config.yaml
n_layer: 10
d_model: 256
n_experts: 32
experts_per_token: 2
d_expert: 352
d_shared_expert: 0
activation: "squared_relu"
moe_layers: [0, 1, 2, 3, 4, 5, 6, 7, 8, 9]
router_score: "softmax"
normalize_top_k: true
routed_scale: 1.41
balance_loss: 0.00813
balance_bias: false
router_z_loss: 0.0001
init_std_router: 0.0301
lr_router: 0.000748
n_head: 4
n_kv_head: 2
head_dim: 64
vocab_size: 8192
norm: "rmsnorm"
norm_place: "pre"
norm_eps: 1e-06
positions: "rope"
rope_base: 10000.0
rope_fraction: 1.0
qk_norm: false
attn_scale: 0.125
tie_embeddings: true
parallel_block: false
init: "uniform"
init_std_qkv: 0.0248
init_std_o: 0.0
init_std_up: 0.0248
init_std_down: 0.0
optimizer: "adamw"
lr: 0.00217
beta1: 0.9
beta2: 0.98
weight_decay: 0.15
lr_head: 0.00911
grad_clip: 1.0
warmup_steps: 281
schedule: "wsd"
decay_fraction: 0.76
decay_shape: "linear"
final_lr_fraction: 0.0
batch_tokens: 131072
seq_len: 256
doc_mask: true
train_tokens: 532700000
steps: 4065
dataset: "wikipedia_en"
Below are experts of layer 2 (counted from 0) of a mixture-of-experts language model. Rows are named router (the router's row for the expert), up (a neuron's input weights, with its number) and show model dimensions 0-255. Each number is 128 + 24 x the weight over its row's rms, rounded and kept within 0 to 255. Numbers have three digits each.
After each expert's rows: a language model's description of what the expert responds to. This comes from a sample of Wikipedia text that the model never trained on.

# expert 5
router:139126123105140135116121137145137087099138142120168126125168133109139091130096145104133131164105121192164120128126084135110120084156158135158156074135141098101076125146110131112121152132144093166136146109124166098105161119103151122137144161179149100125114108089134122099171109103156152169158133100173103151120150103136124115122153121107137116129114099156152138083124140105153125145149116105120134092135120151119109142158152115127171124138119163130130117131127127159096132146138141098133154103107113152156110155155100160161140131142092153072133145142157138101157097131148157116111145145157151150068100131087104152103098110109129129146110156122116096099105097115131153075143149177201143088145148164127128139139137070134116171124125128137143144131135122064118130150118120
up0:120180154125134042098105121145049089168129152148163144127147136130097123125117114150125140160158136148120137149143121126104111139160114181123132104148167108145158155120072112116183107145157136137139175097131105115147120123094146150124114129145094107097123140111143122153157142130169112111112112166122141128099130147130165157125133098151120146191131130147140113131144141152138134168148162074122149098063134157162086134103148134114148123138143141110165092100155099139107073124104123120141155080125183157068142150172163128137143122106117145130141095142153149142138114143148162147119143157090120115101113155144113131113159139130084143134108136100150126097144142142125121134140129126130141118113085149120100143119134114125112109125166090148133138163124086126133116143128124
up1:117107142123086124095112128085132130124186084131134141109169140103079140118115100119098093099105135142148139155141122113097120109151124151136138125152140134112177121142122121096127113141139115160167114068117127156129127145112120141135133153145112116130121149143111139169134061125109150105123111095067139156135123140120124185128145137127159102143133139104073113092151087125143133117160126117141146098153126116125128166161156122105133145093122144120124097119143093162086094148104074124126148143112084124167113152138107124149134119100137135158122142136157087167167127120166100134114124106095129135097126104145114120147133143142141116143112094137133106126144152113146117187123080142115133185164107153104120097083160104139201120167111140127170136144128125123156169150094073
up2:132146118141160166103148083080141100142171139139116171130162121105090100106109117149094118114117115121143152168109158132150179092121081161153140130151170145135162135095105108135090107111164137135155112119133135097129163129113125125138121183160139108087126122121154136128111124160115148089132094140106120142132119131165116111100128123143119151132114158143134129124084118136135164154131162130140180148084170087123139110167125143117105083107119106173144110079123111129129105134118114114160144131138095127084145117143117103111112117096114142123148158104103172102146127105151126138119139127152091123118124123095131104111190157135124128159112141085095146115135110119161161114157141149149100085085127103107103102158165155142162171103099141067141167129156136161121149103111093
Description: Definite article, word endings. Mostly " the" after prepositions like of/in/at, plus mid-name endings such as Aveug-le, Map-le, "or" and "either".

# expert 31
router:118131137119120117137173129112112100130117122161136141129148097147112103130164090124104118089118140120179109120164111115150120116153150145172108093129149121105120099113155106088111126154191107100149144119104132131137125148122102125113117133195089104064113112110131143151148117124099149154134147163118127086115143140144086168131150112087119138111130109138111118130153108082145113163137155157084111136073104142146155150177165140125133128131130122093117090146138114117144132149166171136129134107155124098115105133167131147142156131117095164124149121140132157107143112178165127094103122126161123115096065147170141118114108121149133157184111120142131124122111135100095176124143123148203108129157115149104107121166138163134117106147158087164167127113154122116119095156106151
up1:132131101111180135073127113138137103127142147127147094108109189089104121157130130164129135144175138131119108116084153148139168123129082063127134085151172155138133131133127105087126119084112134120141132145113139111085153112132128126142107121135124104126118105124120123145108095149083152138103128117110108149135141155110074072129141110089105196140141130186104138104144102129132156137101071106120140136102144151144124134166116128093139135139129108154100142115110164162135116142137097122111118117116135129108166095146152148173095126094109125122109096126097137177164139087100125098147175126149106127136129149128110095109133113091135146119104137150181144094123130072166101109119149144140083126142144145149124145122124101100102128121172136067159143116097133145134140144158136
up2:120142165082154116155144151098097148122155103108137149128092123069135120118169111143126117162159141120173106099109131072108126122150102144128112173161128110067109108145150103124108130120127117172113142135109120152145124072132130182168155120141156155115113122083133167094137147110129130128158119137149092146147138062093130145119154183125139099173124135155117173117116100111114129149152131119094118140113077108125121124142127156116143120120140117113126098159104126113101124156147142145152129131100139079153148106093145133152154178084125117114159086153123116143170146086143147091137145143138144089150089116127135102106114180113154140161132092092127146122156143100148105131120128107135133090138128125118138116113156106178126153138120160098147133110099111077161144130112104
up3:116134158117130166116116100124131067109121102132146095131149118120093137125136106146146155135170162163139120164168128120096101099082106127124130136135104093122122122085113129141161129087136171149124098145136124066111117120122148126047136110113136124188143122131101066144154094128191132090154125098150132147176162133114088115153144176118143109150143117119079100155120130154153154124136126112129127134120102095113130142157177129113142125173089141119158107121144109146142117118103133111095116141114110111094104117115116147133166105090090127110141117086138076121123131125105109152131162098130139112109155156121116121161153125162121127151090134126107164139148078119136130129153124115145084120077114127112107150130146140126121124169161150116166130162153137123127161148075148
Description: Consonant clusters in names. Inner consonant pieces in foreign names and words, like f in Eleftherios, j in Alejandro, and Greek-letter byte fragments.

# expert 12
router:124109122153130120132130162108149125145149123106135124110155155103118075139104103084096103163133159164172112122138085132109111151140126116164110094138128138131142118104147119150156094130137126141090140160086174125105132165138167131102123184175147147124159105151140109145121107101091107095114135135131158140108155144093121120142167139120144155140096133129108123122113088101129142146148136124167113145081090085097142127170166128150114099109128137131105131148131124187099117145121105136191159130159104073120114178160127142156126120083073143119092107173169128103137138117141182116110088120139112134101082149133146148172117147149108180114119121138111144110140133115096129144142145136167145109139147170115118117131165145130126164139108127114120181134180157123140144125130125
up27:095142112074123108152124142142133102146135146173158145133115160178125139131083144166114135142127137152152177103144163143095126086135105120152143134170121130133108108140134095124096111125118119067130116103161132124162110162105155188139124113128168122165117126168180119113127159118133159154140123113136133146134134170137156096137102138125130083164120118136106141138148114135163083142111153170152145174122120112117135156111167129164122105126135107142080162136120122121136103139105148107096153141119107091138153110135132170150116138145146160100121102153166127151089099181087128160115130140152118159099132086109156113139114111153146120132103118077203078157117085148090128125103094129151125080161101152123123085121116132136150139111156093133130110124101114125112126133140136
up28:142117164107120122104154151129092135152123125155151163136147095112163099143163129137105114086137146159141151079091098154144088137145177147149103115126124111111139101137119107137153155132112109137114165138109120167176067159160167088121093135154141124091113117123133161124154137080119128084162127137168111092105138118106146088128181138129139149185158103165141123136131106142113149122150135157121104156133148159157136152108169101121102132156097137123159140148130099131159126133145170144140112141126154146100125129150155139135118110149152153083147102119084155147144144164109137157106158148160112126159090166151112181134112121101135167131123116144136149136161115156105175136127130143105153174114127147126095122108137152168100159122173135113115099130113126131173083124090146
up29:108088128118143118151095136151118119123149089104124133130155120129123094120110091164104115127103117134152128139096095125103139126148153143096099131144155123084097097152095148100138081113110134160162111112131131108135145078165094115116145113131178082091119139155140102138131108134170119124188130156116155151140141139139134160114126119097111140112157168150149111080180112173148138105143140138154112106150127130104155121127098117120101132139073160160108110110160157165097123119129117116118130053150103164133092152131118102162135144132116111172125171121124113165132185155127096090134111110145137173091120117155116134071133094104118174137163177127135129147115142131096122137137111158148162137109150168144122110166164140129113123134133122110101127142186128113138121164098124
Description: Sentence-final periods. Periods ending sentences, often fused to word endings (es., y., ed.), plus name pieces like -ov in Slavic names and places.

# expert 1
router:134139140100118150119121114128142113147183145104127126148132134155107135173158125136155125121149153158163138154111114123130130129149144107128125086124117105153119144127158097119118156124174130149114132151107182114091138140100122136122137170179174125101167167161173129156153123051098147101135102107128117111149172120107085152134116165121118164104153153176134107087156127120148139139114111134134111130123155152137084100156123166091094092139106133120143126130102163133143100135138076100137178083121138139114097168146095134142125104141103165132124139131130130108142138079136141128106191122107112134125086176120134161124127129144146150167088126138135149156126088119081108098172132142142100111105107147150094100123170129142125172133135151087146157131137158111138141164140113
up0:150163119122199097125146133093129128103078113159182133122158159160132108106121123090133122192156109112104118147133142080135149131071157122175100135116116125091125138085110124126159135104094089109093130112096090100150115104139094121130145116144103120099147136124094100136141145131101137147118127128115065138088157096120103146123145135149154139147090066102107139145154092135084157116131132122105149110123132144107127103101128136163138121143136148117100131117138096121115106103136121122152137103121161152096152116139150147126178139111125138148176115140139098120163119132142131146146153131143101197094080159126101121164126115112082136135144141133147138093112129140139164114123162151160101156102136153145074111108125100108106114127151154138127135086139135095116098126073139
up1:115134133113149135100125139107145129124169080128133110170123135140101137114120123135106127102130135133162188149070121141111167100116127150130064087103132111092144055125170127089127131131156133145135165145093138193140156105101143151119130098130127066128126129148117126123125102128079143133124141086142124140143167126127101114109133164116093132140140140143132157131128076135116105104130146161130118129045132147131108130148118157109144095115158132110128113126093161167149143113167164112111151136099141138132120197093118111171139143177142124129123107165153117130123122115159104135091108102171114169100110135116121102130150152141115152130111085124108127074143164114144130127136149123151140138144125121098081156146138154097100127133149113171137102136185117126150138154132153
up2:140101134155142097109144099130075077133162137121145094124122118158130116139117159122167105130149176152145113119117134111144123150143110161144180111123139092141115134132126128161118108114117125134144162131120155116144158106135101148106106186138116103150108098089109196102164120144174139132136158117131126149100105111149109095151099120148127145144168143142160129134176105154111127143108103086182128127111156132154119118154195135124145138144158133131133164122145162138096137198143157138108117073153110110117125139124147107185116114131109111081104145134148119107148142126126171092081125096095151101115135101124105134123102122106127125111133127124140119116091109151177195064156086150125122102150125122099134124081175120112133159128146129099130156133132139110136131142130152
Description: Name-final vowel endings. Word-final vowel pieces ending personal and place names, often in tables, such as -ana in Sulochana, -ita, -oa in Samoa.

# expert 0
router:122145157121145104105130135087131097130155127141167134136165148135130087145119120140133126134144139152189131148130112088141172084158120135132126080150117132094088119121123109108122145114146122144150118121082195129117095110138131126103156163188150143114135113149134141121162115081151135124141104151118085113079169108127101132101201132056139185148136102135121141119126109118130113154171139091128121133107122177123122150153160140145101095128149133121115148131103151181114105109096116082147136114160121113130112150138112157176128121138066174123139131140108132098115138133156163108110124113143110126117104162121140117151130154141125165148084120123153148114129105153106137113140142121154125133116139150131072119158159130152141138126156095145130154131149144070176101165116104
up0:142089136145117184122170167108145142152098122100153150125159143137083097113149112097121158088153170135114121113131147135142114130090115150139128130107199139115122145139119127135150163126159121111104147138114115093135146105072116134120094128137118123085153124108114092092129137133093109113124160193112118120128137130120118122182172140130104122123138115116140137143095123172162115144137122126147122100148172113156128144136148136069135144109159133128113133108142172101195104130123096134132127095193182121122107127109105139131114126128126131133113090105186144131144097162124106157124132165151093135133130157101105100146121158174148140162122173131142111142145144132115139122163137128139155138145119143127126131162117127133048131069133154146138121117142151158119190129085138
up1:116113112166111116131140133090141160111145104153142137149156151134114129142118122163161185115119101147134132116136128169135140112108171129105083149164107115140093133140129072153153104117156093110149154103106132179136143142098124147141130124135103133146137160097119098126162116110087102160103168172145113116156152125093075142153097146148123129143107129153135118139132145107111116135138089165146156146117161118148128076136115100137116135094166187114083105132125113136140114140130109139135159113124120131109124139139139195111122172094162123121114113113194073113137093172102158161126129110113127111130127123133119135096099114147115134130123111138122160126128148098091091137150113093129110150146120144133092102104175138122108100145107086133135115143120169059108188177131101
up2:140140164126168139100152127128108135146150185092136140133131167155138135167137106094127146133144083136153097109107116119164099104147163132161139089114147141158118154121127167135127123165157126106123152162069140109120155137112122146144134147176102166161147123106110125090138113105137121135154147105148143120130150100081151141191126124127133083140095127147153092102166122149180154132126101111126142096106104105110133140117125116133133121118123131111135090101123118153146115139157130092129150071143072129096158135147122131146156145102183151075137150106165120129115113105120157135098144168118130093125086137082140108139097117157089168162124167149107122155125158092097150127090131143120139095158111143139143083108162135119123107111133099171160129137103131093111154154162120
Description: Table cell separators. Pipe separators between cells in wiki tables, plus line breaks and sentence-final periods fused to words, such as es., time., him.

# expert 15
router:161103154127159142111154116108139109089171130097132151120148112116128086140132100100149142126134157177195113136116167100145099131093111096122107099144127106122109162131121102083109089136132123144105145157114133098131117154114098154143148118158139121153135095156136130135150111132107148120144087173120162144108163109134116105099155115091132112138117094118111104084139109151122145128128113105128171132113111165122118135135128171116126115101132101155121131114086105164151106138177073151166158089093089102098100171134101153127134103124114149151150108138140176134110109168142182113094180142137089103114088090104118154105135136170110175155115159120093151147131116111131159114115154119140115124135125173135102147149165116098116146143138106096108154098123138095104101171110142
up1:168198162150121087113100118088146167136169106141133107146120168143137133111152103125124137174127104120113158090153135159143175137130103137118100132113120151073152122104142151107129160155117149160118149097085167134124140107142113111123094117117109114109147166135132079134109163080088121121135146118157110146143129139141130123130137099137140157149126090135120143131135070121091180165163119131105139129098154159128121116131139121068148116141084168113109150153123144132167138093146159130123139163158124178154152159111107163149171148114112155119105093169119100146111101124115100107135127147132150130100116096083079062167106118134183120141134130122120113164146105163133116122138151131140164124173123146138099112119111093110119138108132143155156143129135148134149123134133157
up2:121137116109128130122125163087131132152148133120131106117107115138151119135165111093110138128164172150130144112110134112119163131120124155134133118144123150152130145087127099097140108168139132175122157141141136122130142146111156137122124116136105152140152109075134131161121071125099090186109103140164116159135121107117136177081114153066127146151118132118131082104117122146107157089149130101180135105095106091150088146138115138134100130119127139112156132152149167092102126138142167123182128141132107102158162106115151105174106099146141109105101145143135142124172129096117157094133120105120166083136079162121120127152153152126100151124064141138129125144078102134081181076111146133150114129100102153082121097141111111112130094083091153132127102157131116108163118147111104
up3:104148107146152121113165146118131148124112113110142162163131128100151122092109086113128116159144129159135106075120106126132153140128169151150125128112117099117125068126100148154155179078106131131174130129125124146111110126136163164145141121137114181126124113148146161171109129120141054117128093172118112115122120109090159105143146103129100118138176079160137111137153121155174145164147113123116136158138146154064128112132126078148110155162116147135116108138152111154076104127083127132103101104169148109134097086089111103145137173133121128137134113136099147109137084148142130133127146098138073155106106157176116127152138133148080148103102104143131105130110122088123143108147156161154149121132123115139070171095111142125123136154136117165127146138146099124144107126136155
Description: Verb forms and function words. Suffixes -ing, -ed, -ly and auxiliaries or prepositions in running prose, such as was, been, for, as, with, had.

# expert 2
router:124144108078135132104144104126075141126130142138157124140154111152129114152136149100134131142090146191155145131093156117132157096122131151165115103139152129095071140081098108121154096138119127137134129148103148138101134097129143129156155141182113138133133103143158153116146137105117154154151098143123142097114185108131134130114180137103163170143125126192117099093145139099152094128150138151122114112127133118107170174132115153095118134096117134118138118131139137135100129124131146113175166073129124104132139151131099162157155089115089126095174125133133156119111131162102143140085109137120124160107112137111166110097132151136150152185114163132102145146137144085133138123133144126137136124105161187124115149141187122149119170154144124126115168157106097089116126191099095
up0:107106111129087158121122171149090140125105096164152154124104131079118126126068110153162156125111172164123125122127106132130141101137127126096145079138078130128142099147163127129121208134146117138139097151118134136085118107135155120129110136138159120136118132133185125147124099107111120143117137159084157096099153129060138081151123124123120147163131168143142127130104146096128121124140145090119092127134166106115108134113128158106152163104146128119120123130140086149122113090114118116175135114136129128088141091162117137128082139099113130110091105134157113139126160147145120103091123134139101098124137161123116181129091138136154153176120117145143157174160154124146106163189093119136142090165149119115123102169155116126102140143149137101156121125146156113117088186100144
up1:116130150153148122091131096100141087164132155125158092112125111147083132120134157156154126141164132131159132098091115147119122137115158170158126121143109120130134124140144078141095086096170123155119100159102111068106155099115152158129153137127104102089148078129115139130160176135095155119116082099093108116144116099116137123130110101140113118127131125116124103152138199129156155148126134118153137130106135163144136159142120120091079101134118093146117128161135116136094136164147175103160129116148161161119124112135125118116101096170110135140111127114124135164092117157116131163118186169132192168146125139099148166142167098105162154120110131105129137102118133126105167086150169153151134152151170174094154149138145087135120101143141140132107136104145134112129162114139116
up2:114098163137100112150151114112116110107123145127152137171136135142103122141144103132128154125106151167149119106137116150133087141194123125144120097112120100077112117119109078141134136151111111105188090142136135097131099156116079153125167105133183169129155124129120157148134144142158123164156127159146130123157100124108161140139135132086103154117105108171117124105146140123128133116138167141127146122073130140116119116108127123147128105081146112161138111092125080176106096099103113128150112120142125196143116156131167133161075139120127137134137138148126118101121166176134120150186109094108113122089111167108117090107120158108166140182117105100124150148107131144139140132182117125111120108133118154126117170116152179128140108121130108102148099134118092114123075128188143
Description: Modal and infinitive words. Infinitive " to", "not", modals and quantifiers after verbs like was/wanted/decided, e.g. likely to, would have, not to.

# expert 29
router:137132174119158099118163110134128175164113162097123133151139122131088077134141119134143129105140137174177107102097091136107128098131113141143075091145100113140128079141131171149108121090122101130161167106099171125089129105151143153127172164176129157122127101158134160117181123087143170128169097105146140140086151152089131120124153125120129166140124102146127121133155149132155109144134115118128141129093147117127119170144179139106131168094155138110127066154144101155100135132096060123149135114159153117110122127131119164151134143128095158117145129143125100110146158137120131142139131128136119130097074166109115115138137144142125190185121127123139141132137138120119142127152141129120129122109105131106140077151148138097154127089133117139158141126119144070180096128135128
up0:125129120104167149134143102110119150126137124137153065090181122086117120136154134107126135113112134137168111100149102145094137106146181127120084100180133121146133123156162141134123111147141181074160124157118138102155139106135154192185143150135138169093159154126111119128165150159169109113118115119116113141079146135173121142127157152111120137161140146147143124110166151105106124159097094105112131140114091109146153136111163131107150112094093118152134127114140153154117132079129143141131127117135100134118155145079150097165121164158119139127136096083113143117105128106179105123119157111110125148129112128109142152151136135124160140120072129093116110122132102124122152099109110125127115120098147127159146176133156146121137171118157140083122142129128057122108186108122087
up1:128163166113148129114094116102183140147156095102124115092149103126155120162132150133145095111117152154151143112147139136136141142138117161138117085143133140130125095095098153077187157130101104128100122127105127140112137139118090155093182105133121120106142126166107097103176095129134112167123161160129118122121161128094146138137129128067104113139143138136139132119110131132151166107106107142132103106143108107109133132137110152121133139106146089157173116087158095154114113123100116084122139154100125153119102157118135146107148156124080121082116126099088098098160162126167120118115135107127115105155102115121147158181161140092102156133129114157174165106122085111146178120089182152165094155111112162135139126132129128139138146141176125162164138097138139152123104126165095
up2:110130150082143123101156145157115142171105120158116114132147107143113107109114165108155096136129123144133145144114189096163134127135157135176074143099090128114113111131126139090119100107168154109167138151136116107194140133146137112092145093134137115110147116135117107171157154126124155151137160147078122149120147168144122144101132106174096151161126125116104172139152105143119104137106139095120161131132150168138131148148120127199077061122134144113147125118086125119127098112135154116134136133090154128098155131091119141155113128133165109106137126150077143130123125117100114160119165080133153126152098084159086125102122113185153118154137116142093122105130120125083156087181121121133129145127119133144099144129139128122086122125158127083101117147154107120130145158091115
Description: Word-final fragments. Closing pieces of words and names after a consonant start, e.g. au-ct, st-uff, Buchep-all-i, Ind-epend-ence, plus "States" after United.

# expert 11
router:142115121110153145132123147111111107120122135132160119171155171129136113127144103114073113144124149178173131129118144123173105112106167148138100078115116110138111120120129112132133136112176101122109133128093176114106113122175132147113154117176140169139153120134146135124149114060137171099160116162136091134118209119154131167109129116115143158155118114117126129101154145121141128127171137101128128117091108134125106129141156137111153126142127104149110116131139158152150104134136110134167162079124148105120113134159123159157146118132076167075102126125200105104107126144134180141101151133117114131114080160121124110139119136179137183166089135131143136152120084137123126087106143147142133118098157152096094154125169128131143110116107130099140171112128102082107111151102124
up0:153187116113091133159100083157134082130128119119115117147083112175100147104136146099139163125126144138163105152129153129163159103147152099150113053134153130096123115117127146128151125161142107161152107118109140099126125104091141145126160158129133103132130155134103117138130118114127149094103140124123155097134123121112120136128109139142179148137149076164175123138166148137090106129147119133163104104133164104133153128161129134109126158154142119106101118119129132142120121086140152115163132060119099145131154143151151143117165144120116199126146109158121133138093139163126182135122129127158096156111146119118161095118164152125114127167124132141158161141170144104143135103147072112141148124168115146188132121106149144139086176157116151103087124124155175100125148147108104
up1:118151099142110131105130115120169148139155131161114153177112127159116125172147141124144104124137147114139119160128150142140176078149130136106116115137128102143129142081179103111189164128154113171118150129106148117171115153158142152113149132144175146085176146116156118130154131106072144132108132106072094075153158130143116118136119133115085134099105089108103108160141091129141104145162154136116137106075154155120127158114114076172115116133117162172108124122123120129112107131155128110151175118129113107166107151133075156122134130145127158146125147168107112126135118109127109130102104090178120152104129121123123160114149101134148119109125085146135157168113155154127129129121101092146090115128167124131114135126097143133161099135120144131122125166143146116113185145196108
up2:111129103091115118146156135089091105093153113159105160165122122101096119146107082145106151140126138116123102131170208124154097149109168141114071089131138098147108140077129140138153133101172076120102105100121155098152110124138100123137117170147148126124100151152138147114122126128071162139114166116124122139117157119138146123148143144161123165132141125113091157069136124154110161129118117066137122111119145106128128130120165138149116150123158107155168107125091158129092121148129121122108134112119116109126113145110124154137091138076125149099108153095152149123115170175127170121128089127151184133115114153099079164154112106113144144105126134128124136123135171134134138100158184141152123107143128117118121146163129130149128134144072103141116151127163108129123099180106133
Description: Table cell separators. Pipe separators in Wikipedia tables, especially after numbers or blanks, plus semicolons in score lists and the inner piece "ap" (Budapest, landscapes).

# expert 28
router:131137120106148116130154144082154138171169161127157138165127145130142085143120106151144123143172139163167152114126144104132151100122135140123132113112136112093117104111132096112104129104171108123095107131103162122137126147147124153135119174188177138107134118138110106107133111128105156139133096094151090123104176128153123145131169126108122129140116074130115091105166104137146123168159146117157128121129087192142159124104134115091123126087141148091098108143150129148133087130127103111174105054162164150149132139108101149152143157118122140084125103163147116101167121140171146115123104100125125179119100139147098120116119153148111165135096129099120117119115115051090160100138147117154142135115126181152117122105145090126152121151131147104098158116132120106161136143105124
up0:133101132162129098111117126103095106087130155095147110123122146130092157130134131151114163156134141127133149102109140113122134137154120098103111135175148113055134155112102116124167124101155120164116140126128152121157158115145139114144123161141151154146121148106137134166126134139154124120125114152157100102158123155136062140077182093108122165164167179126114080138133138171125128131131157096152183136138112126133153115122142128152123164165137136160115106134154077159152138089138161126103110097126080119177114154170107102153112091136112157082177155078133155152131120106108120185130096145114126128129122139163154104116129127141138128118130158102153146114130081105117111106145133124110125073156119148121126112134150168136149088136131102166104129094155092131099103141117119
up1:128102134167138084152159111100143141141104077132127143108114118114146126175123101114099117113109109133139111128093141110120162116121131124143130132079159086129113152091175099085129112170119125145127107129106170119088159143084121108083117161128129145166133072129154153129132070152106097159143122110162153142105126111159144160152118144070116083155193128130164174120103116118156109107108136110114100075152145158132108135130093124114152119069167163118153143106159106109167120160104142123130144144115150113102135077127124159125108110136126115130162154086133181126138143135171111118112138127129134126088100123119133075117151156118112136185108087108135126107144124114112106115125109154158120155161148142158111120104115122134138159163129102108101122141135141128149155135143123
up2:137094176103122119119122143154116124129132134110159131136146125113140114126100127108177167120131129140125165101095095091159150142075106144148111131114121092129137115188132149077119123134086142128150140092111177178155133126124149129160112125146122125140138123133147098145145143109132116145122136130149121144118129152140147101091114179131133122147148123137128135071190110086135166114134140137117153131129110146152115122147178160123065124145158127150145129119129115092095121117091131125105116162171091093102129163197139127130142127099158139074161111140146115111132092114142159159132145071096152132114110180110165143091095131180134118141139123101113117134134092165139132099140138116154101127141124132122114167089116112153142081152133124086108152101131115084115098120185138
Description: Topic head nouns. Common nouns naming the article's subject after the or a, such as club, film, team, album, season, player.

# expert 7
router:121141157114155109104139117138153126125165136153161085126125141127136075174122107150111168155103133149169121150117094145168147134139154136168101082127127114096105138120117135140098093097130111129155123119120153124145123105118112122159185174179134166159113084170118147129148135135141149140157100132161100134137161086124154113143174153093113128141117102163113103123185160129144148143130119109128152141107132163107129134131136126130134142124120128145122113107142163162124120154142095121176134106148117137151077131153091115143148111104091203115127111152150121133112119150104159115119136131122131117125099147144149134136123096170111171180092124104114150118144097148105131108103121130162140106146125165141091120138155101085160116131150108105113136066171127079128098186144161
up0:123168119103148084148098140135137127118114151125124113160171165103089122107129116150097123120105132156142138123149139148097137133164148109135111129075140136108145119155114158114110084145134087087121124150127128145092120137089144109136135104162123135092137083100138073175153124123149083166149078149132153122131118135088155132118171081107122122126126150179121112133135113142119113148159126124147117133099123105130147069115157126127137139072107165094124095149085119153135106130093117132124128140160143104122148136129092151117129117127152125135159106117129132117123149164132183128129136111107144154092110136149141147111113148144188123193130122144120073113075090144094097146121102130114152129103172175158100118149104115114068137097141165125153151119122169123171098129112139
up1:122104126117094109139152149126108115101121143120075123120116103123146125146163074142159096153089123149138135135081098118164108140100147146141116116132111103126150141124167137110112144125140133114116155111124138149108112104156112115119159098151166136127109131126114166163120115102134127102144127137133149140134124147128151119104153130170084124151134108196154133130149127180165140143143164103088134067128143101101131126167152107126113108121105159155129074114124092136111118157160179097120098150139139121117140120071083139138117133123134095111140178078109115124158130112103148155104112100099128088160126169080078125130150108135105172125113113112163143091102109115097131101155171129109098131113125145132095156155150152200126122141120124171141099150157129131178161156149136
up2:143104144135128086113084133099110120123110160143168121115200101121158082124127149094118156120086158128144156103096140090129126073106116185143160127177072124146107119114134131132126105167111142153127150128101114155097108125121105153181128155121131131148097141122126065136121146127166109104137131139151088079133139152162108146142114119141113134125142109170142155119154100101142121128143114134138139119132126174111153133157189172163122125124157151122156134142107138144171114149096129122102135126143095119115153137140130130115094125135147127146161137142164163136159103156115144120073189128094114149091127130082114130118091121105117135115134096098142121112116170135160143098099118180156145111096105112137111149152121120133115097121124126103163122135124113105129128202166137
Description: Table rows and clauses. Pipe characters opening a new table row, especially election and sports tables, plus commas and clause words like that, which, when, However.

# expert 8
router:148149124114155117126093142127114106121164120099136143138159115158124082142122132126148112125109171157141142112161098110185125117165124137114155094129127152133132162119121107142089137112151096101128087113090126117111115132133115124158165129197145156146141127147136094112136098083105173108096150126102110106165152111141122126122131117069110145128141146165153145083131114151135134148162095148109119147134119144154143134127160100121152131143137098159122127102131106178107101123115144100181136125143103144133124139168127140145143117088144177101115087115134138124117131120128176130127134120138088117071076176097087140147141095100094140136075165108142158142105086098117132114138120135135130124121155158140136088094146115153132092142153112106128136087139146056174132170116083
up1:093123096157140168103120122099162155113137158159099128160096145144130115139131116121151170110103144193151125133157121136123106110109151154137119107107110143137134107108088113157146100165102123159143161126116156130114095145056167153136165151126140117144151135122117118114143110060136122131097135157100138132140135101124142092137153126109145144112110085115094133108129144133138118145151101152166113143144105145137127105136175090155151147106097125166110137127133102166111108159111162083095091131150141091107127177119091146133133129154138109102131113107137176078118132136162162174154096104133103122154138131106121122119149075109138125170136145155186186144094109151145131081140125154097139142139155126141146103156148157167130133125136106153141137113089129107145073108112128
up2:177153090143148111101143108120149119115128121142122164138125120148071151146143155134103153090134090104140138121131138165157132112116087176134141133141169147133134166155101104136100146111152152115139139108103162135155144106143128142106159131149132107117137120146121124113108121147151165136120112144117096126090177155159087140106160143102139172081116105156123103089154137122172148145121128080141143117102102118136096155146171106108115111138126125110157078129126150139094154077126161115116180134084082153139107130145136140123119148119134180079134152113137156158138145168096131096116078109109160160120127107122143165124127157157099121091133117099144157135176155123137100120123122122106162089136135149096156087150185138149140127157087085089162124138138116132140136145152127
up3:142134171118152130158155118138153154136163120067144155132097129107161129171163108133125089083130119133143112121083092122129141112128077097147123104081135147139119124079129145150116120087094142124113087169084135120114074159120169097133180117129192113145144121123118166129117135082122171110177109157119143123110124121131121140100163121092143087143116147130118152072149119107123130162159191115154122138146071132138098128118126121133094093128099144132092151182108166120155106112130115140081091110132130154119113151153122137142099129133098126135126131172102139097177094150137117141110152117158157121148138145140140135145136101122120153149104124106141103143129159118133109123146155173119124125122137130157118132128161150144131128165109106116126189152115123111153116126081131
Description: Name fragments, he. Mid-word pieces in names and words (Hwang Seo-hy-un, ha-un-ted, f-ib-res), plus the pronoun he/He opening biography sentences.

# expert 26
router:100137128150124109123152127131092153137139118108156147136120145107123085125148116081093159152094164128171134115131116119152119112148134144129138085171145117114079151149092128109105110105134134150141150128106154128110152114120139129152151112176136118132152121104105127083141106111115136123129130143149070101142139100140091131120133087089096136133138136162175103089144108131147107163169134160134156114101124145129100115138156153110129152152114100116118167148095164138095105113138081125165133123161158138120143142143127132179188131127100174138087148140152191094111119115118165122118147111142108131148094143126118094126120127117132172147096119118135138127148085068126149100162158185149140117135133186115062158155129166152143100145121095121130166102149130124111116161115084
up1:121157105133171168164135157105171135132149107173135122110169157125138115133121105122114131159118141131151189135135122122143142140088148101113113118083088144105180104124112112114161093112141151137141112120113148136121066157156161131159119159133164109111070107128126105130107138123141146178130098177104129144122159120142160100121166122169156104137121129162142143097110137138145170159087122151121115160122114165146152090108154120115118122160157138169102123173111146143154140130125140089139161127157098154084165139166107164112126108141126153085099143118145159097138114102157164129113140138107099175113107164125115186133116147132143125142095129112115176116148116105110151119129137165162092110152169128106107123124133136176108134125167124095125122128121145085145151151121102
up2:124134113142144122131125093131114111121134111150142102137116140122113083176161159108146137087098115137178115157101132127134134164164117132111126139135125089095111143143115137147069149122133122154099106104094197156108146125147112123107151166126117116171120143109119170113150097144100112129162111115125145153119127152117159141145124159113127141109076117137109107145210103128124132182156171112136103135115176131165166117138139150171141167101092167138166151088122141129129119139087152115124123110125139128160118129101074121143107155171114133103115139144153109113162119095119126116130141160149125111096132137118108187150127116132141120124079079105130126134143151110148137132184056133131122150097120140132114094125133158132154179147128088127128179167109125120152144153137112
up3:081153103085096122124133139118076111135139163137112152092136143114093102138147114150129125158152144158143103115150157143119112105095122156132129111113127136127149094129130141144122146122113141111107079071141138137118084132158123122095124116130136170168129107111152160120127136153140121174163128151156144132098121121163106159131087154158142109138147121131148112129132126126167142066122107144121081140147136106120155167144169159125152174138166129108147084085139162160116111126123108137131124059118143085125128104165113110143145158146102123145152145085169147120140135127126120108105156164154163124114106145169140196117140094132125127123149128129139136071101086093134180091098124085143184143116118161133086146160122134143100119103148118120134134110125076099155138136151122
Description: Short letter pieces, be. Short fragments starting names and words (c-ow, Pl-a-quemines, H-ab-ib), the verb "be" after can/to, and Arabic bytes.